{"router_bias": true, "lr_router": 0.000377, "positions": "rope"}
Below are experts of layer 11 (counted from 0) of a mixture-of-experts language model. Rows are named router (the router's row for the expert) and show model dimensions 320-383. Each number is 500 + 25 x the weight over its row's rms, rounded and kept within 0 to 999. Numbers have three digits each.
After each expert's rows: a language model's description of what the expert responds to; "comes before" lists some tokens at least twice as common just after its tokens as in all text. This comes from a sample of Wikipedia text that the model never trained on. Tokens count by the router's weight.

# expert 50
router:495499464517492511470464475525470532510443535516504465497507492506531504534541546486504508532448449530487508467527466479475503477508479468489490499536468491503545491489521495459512474458460507
What it handles: Wikipedia section heading words like History, Career, Education, See also, and abstract activity nouns such as performances, production, singing.
comes before: "==", "and ", "of ", "===", ", ", "in "

# expert 43
router:447468504529497469503490479451487527481520518508486474485497500510540468502548540506500542549445490495489521465515475538525529467493458498543489476508526479515543504475484492523473516474486497
What it handles: Odd letter pieces, especially z, om, ch and Sh, inside names and words such as Panzano, Indochina and biomolecular, plus railway terms.
comes before: "| ", "\n\n", "\n", "- ", "s ", " "

# expert 61
router:524492465488483482497461494496486496453496475490526518515486465495539547504502547462491491533489512514482499455474501516505514511521480494483507440519537511540531529460505528465475486464534543
What it handles: Numeric tokens in scores, statistics, tables and measurements, such as 2 in "2–0", 153.3 km2, race results and times.
comes before: ".", "–", ",", "; ", "th ", ", "

# expert 40
router:511526494435525542509478467521526493451492518486484521529453548487506479524516527475515509514512466529470515507521472524530524496511477550478518475494509519533548503451469510469484472516536484
What it handles: Census words for people and relations, such as married, children, spouse, households, plus digits and pipes in statistics and election tables.
comes before: "–", ") ", "\n", ".", ")", "% "

# expert 47
router:500510481517508478476506486485527514516456483547521505511481488528517495529464494528484514539536515480515498509516506540491543468512489557516506463501519480492483452495525553470449519471508514
What it handles: Transitive action verbs after to, and, or he, usually taking an object, such as prevent, establish, build, reduce, filed.
comes before: "the ", "a ", "his ", "to ", "their ", "him "

# expert 4
router:497531484494533482487521544506493496489518473485511470534466476520506482548564572480493474479457493510479527520519473519485506521495452490498467484516524458493546514503515532520503531531501506
What it handles: Nouns naming organizations, teams and collective bodies, often followed by "of" or "were", such as League, team, club, troops, Democrats.
comes before: "of ", "and ", "in ", "were ", "was ", "for "

# expert 35
router:525537527492490512475453523456528485473497503498501506491489492531473536550502534471459478569493484453508514493511500509554487520485487462538503486513488495467499462500485496534472447485513470
What it handles: Past participles and verbs for life or fate events after was or were, such as died, born, killed, married, sold, broken up.
comes before: "in ", "by ", "the ", "on ", "United ", "199"

# expert 24
router:511490470461516485523482503473530459501481539482486485510481492492507525490482524486540469492500473518472492510487529482480460547503497506492489514511498514518460497496515526505495488509534449
What it handles: Middle pieces of personal surnames and first names, such as Fish-bur-ne and Good-man, plus Men and women in sports-event titles.
comes before: "'", ", ", "k ", "k", "n ", "ton "

# expert 7
router:474488465505489488468488513487483510479512463504477515499487525542472524517536537500528518514515529530504504448544497515514529520511500521529468488505472489500548502491445501523490453433499524
What it handles: Final pieces of common nouns before punctuation, usually ending a list or sentence, such as pork, guitar, flowers, album, -ation, -ing.
comes before: ", ", ". ", ".", "\" ", "\n", "; "

# expert 44
router:496525494473520497501507515489465486478472473494500489517493512471516514504505539512497473545505532464465512492521513529549501486483500500514535509548486465468582517465503520490478511449534523
What it handles: Is, was, are and participles like located, consists, composed, characterized, decorated in physical descriptions of places, plants and buildings.
comes before: "by ", "a ", "in ", "with ", "to ", "and "

# expert 18
router:469477457477499465543480521504461525468464506511508543513482456479509502517509517466474489519434495554497476495499515510544516527527512501501516486485534505505476529463522512479466451472482478
What it handles: Sentence-ending periods, paragraph breaks and following function words like that, which, this, The, where, because, opening new clauses.
comes before: "The ", "In ", "It ", "==", "He ", "== "

# expert 41
router:486467513512475468489517507515463512457496521504501503524519509443494529477527538516513484509480485550511512497486471547502476482501516442482464487543514480504503470471521506455461474483501530
What it handles: Infobox field labels and word-final pieces of names or abbreviations, such as Spouse, Died, Website, Cinematography, the period in D.C., AJ-HL.
comes before: "of ", ": ", "\n\n", ") ", "–", "°"

# expert 31
router:495537502534494506485512490525500487465459528549505469479505491498528537535522521504523481560485508530491507485456497466484493462483499512452498487511529510499526510408479504492478480486508477
What it handles: Commas, surnames and occupation nouns in people lists and biography openings, such as footballer, politician, mathematician, "Mark Ashton, 26".
comes before: "| ", "(", "and ", "who ", "born ", "American "

# expert 52
router:520532518500499496523501470504506518493468507510539530551475493476503520499463515445526535513482466491458516534506465537526499492491503488548503489547488462478553472498476510469503488507474505
What it handles: Adjectives and past participles that take a following preposition, such as due (to), such (as), similar (to), returned, moved, referred.
comes before: "to ", "by ", "for ", "as ", "of ", "from "

# expert 5
router:470498486484513456522477529493511513483506477526455497525483486517501499506518573479526484533519507502517512488513484504470541533519528513480494484541494469457525435460484486472464475451486516
What it handles: Pieces inside all-caps words, codes and foreign names, plus sentence-final periods before a new sentence, such as TRA-CO-N, GOS, SHAL-L.
comes before: "The ", "s ", ") ", "-", "It ", "; "

# expert 37
router:505514531484517496484498491511514521482513552545530485523442521528517517533524547469525445570460461512481465469513493558529518508532502538521454519522539517528471531517519492466463523515497523
What it handles: Prepositions and and/& linking places or organisation-name parts, such as near, along, across, "Wachovia Bank & Trust", "part of".
comes before: "the ", "a ", "his ", "New ", "its ", "other "

# expert 1
router:485502519516503512516478515507544524493464476537517506519471512508520543516543487494540474559480526527502490485525476525510518528534483519487525485525515458482556467503483479512453503457480486
What it handles: Auxiliaries, reporting verbs and sentence-opening connectors in event narration, such as has, had, announced, "went on to", "On 22 May".
comes before: "a ", "the ", "been ", "that ", "be ", "with "

# expert 21
router:492531494444526503516519530507492502492539509503543490483490504522453477566569534481500483484490486474478477495535507469521481513492483503485540498496494493522513475485492494510520498453487486
What it handles: Line breaks, table pipes and == or === heading markers in music chart and discography sections, plus "the" before chart names.
comes before: "| ", "\n", "\n\n", "See ", "===", "=="

# expert 12
router:481476496476492510497494493446511490491472497480547499544481540489515490506521508467540527495488475486464519502510494462517503516481515483489486489499505513484540511522477496498518477501475480
What it handles: Country and nationality words, mainly United States, US, American, Japanese, Canadian, plus names in film, music and sports lists.
comes before: "| ", "States ", "\n\n", "|", "Film ", "States"

# expert 8
router:488486502507508484501514511515496493453484503495532470501497478490465521514523471462526515520443468502491531521510475497514498531453499501511514505462470442515537507481479518500464458488498482
What it handles: Pipe separators in sports and election results tables, especially after place names or numbers; also "however" and non-Latin script bytes.
comes before: " ", "0 ", "— ", "1 ", "1", ". "

# expert 20
router:459492487506489483547518500473485543498474508526494512487514487473501494491501516489483469535489454487436511537541487524547519485524471510492488461526527507476539480488527529495476481471498503
What it handles: Sentence and clause openers such as because, when, although, where, if, but, plus commas, periods and "I think" in quoted speech.
comes before: "the ", "he ", "The ", "it ", "In ", "that "

# expert 38
router:535495488484512467487512544491522521435506503516516493500474550495525499517487508490519493513451466490470522502461493473487482482465505487511494478529503480495556499486510492460486498488488518
What it handles: Nouns naming buildings, venues and institutions inside proper names or after articles, such as School, station, Street, Museum, railway, TV.
comes before: "of ", "in ", "and ", "(", "was ", "is "

# expert 46
router:516523461528481452504514486473540479464447506519491518540480466491524503466508537500502504540487499480479513482502521516478499527510483509503480512515482477517511502487514530503508472487481528
What it handles: Words from sports and career biographies, such as played, finished, junior, politician, singer, graduated, and football position codes like DF, GK.
comes before: "| ", ", ", ". ", ": ", "\n\n", "-"

# expert 11
router:499537506487537481529522507483495502503525556521490502522451531495511477511528539476514519535483531544501495508478534509514498527499444500483504493465488490534495535486463529446462468517497472
What it handles: Opening parentheses after names in tables and lists, holding stats, years or roles, plus agent prepositions like by, under, via, alongside.
comes before: "the ", "a ", "born ", "aged ", "his ", "201"

# expert 9
router:468497490486476516496476484518523484507518547526478509506500503544505517512526564447518495525467542531462489504524455512503499568519497492482444533512503477477516513461501503517474483449478500
What it handles: Table pipes, closing parentheses and heading === at line ends, plus single capitals inside acronyms like BAFTA, QF, V6.
comes before: "\n", "\n\n", ". ", ", ", ".", ") "

# expert 55
router:476507497464494468508496520508519474488507535531523559514486488470510483513530535471506480516461497497511521500551488508480488532451531506457492478488471486475520475491507518468495477497483481
What it handles: Field names in infoboxes just before a colon, such as Genus, Species, Order, Coordinates, Website, Born, "Full name", "Directed by".
comes before: ": ", ", ", ". ", "\n", "'", ") "

# expert 54
router:520492446478458493478480510442502487513517503489458477473502547520518490502505503474517513504471452518465458512526514501521502519488478507472516504491478464484481511488504513519501534488476475
What it handles: First pieces of common words, such as sp-ell, tax-on, and period, career, season, ISBN, in biographies and bibliographies.
comes before: ", ", "==", "-", ". ", "es ", "ing "

# expert 26
router:526526502483476487436512490488481483478450486510514532512471514513491507512512538501508499517463488511476515525509459515528524492494464473498443493522485466528512483450517531487479525480509506
What it handles: Past participles and verbs after was/were/to, such as moved, went, took, put, appeared, and object pronouns him, them.
comes before: "to ", "in ", "by ", "as ", "on ", "with "

# expert 17
router:495482531455500503490483491469452536466446512533500483506494515478486511517504535468516508526470490521515519477494471485526509522473506566483470467534473504521513475461485533491516493464506498
What it handles: Final year digits in dates, table cell separators and units or result words in sports and election tables, such as 202-1, km, medalist, Attendance.
comes before: "| ", "(", "|", "to ", "in ", "– "

# expert 45
router:457516496483504516488450476481478531472483494515479544447478495489505486499493510474506525518516490522501527492539519527490495543511543487486483513498468452535525510487504537481522495493459509
What it handles: Numbers in sports and results tables like yards, runs and points, plus auxiliary verbs has, had, have, was.
comes before: "| ", "|", "been ", "was ", "m ", "also "

# expert 25
router:486518504484548464491533530513526500445521504477507538536496478497485498508481597527493471524479494516495506490489482483535519473507529507465511469524484508520525534502497530482491480480515537
What it handles: Middle and final pieces of place and proper names, such as -shire, -ville, County, Inverc-argill, Chorz-ów, plus abbreviations like c. and Jr.
comes before: ", ", "\n", ". ", ".", ") ", "-"

# expert 59
router:499458515526519512510509473468494528466471472529548508514477466494517483513485541499507480499472494489481504465526504514475496504507542529479509462517471516463502524465505538482431518452468480
What it handles: Word-final pieces of names and places, such as Bh-os-le, Texas, California, Angeles, plus the auxiliaries do, does and did.
comes before: ", ", ". ", "not ", ".", "; ", "' "

# expert 30
router:522523476508504557484505529501489495424488528531490495485496509503487543519514475507521469568471519496452488442502477549522505465516533477488513497496537456508518479494513514471496501466470473
What it handles: Decimal points, thousands commas, colons and dashes inside numbers, times and years in statistics tables, such as 39.2, 18:00, 2,470.
comes before: "\n\n", "\n", "0 ", "5 ", "6", "1 "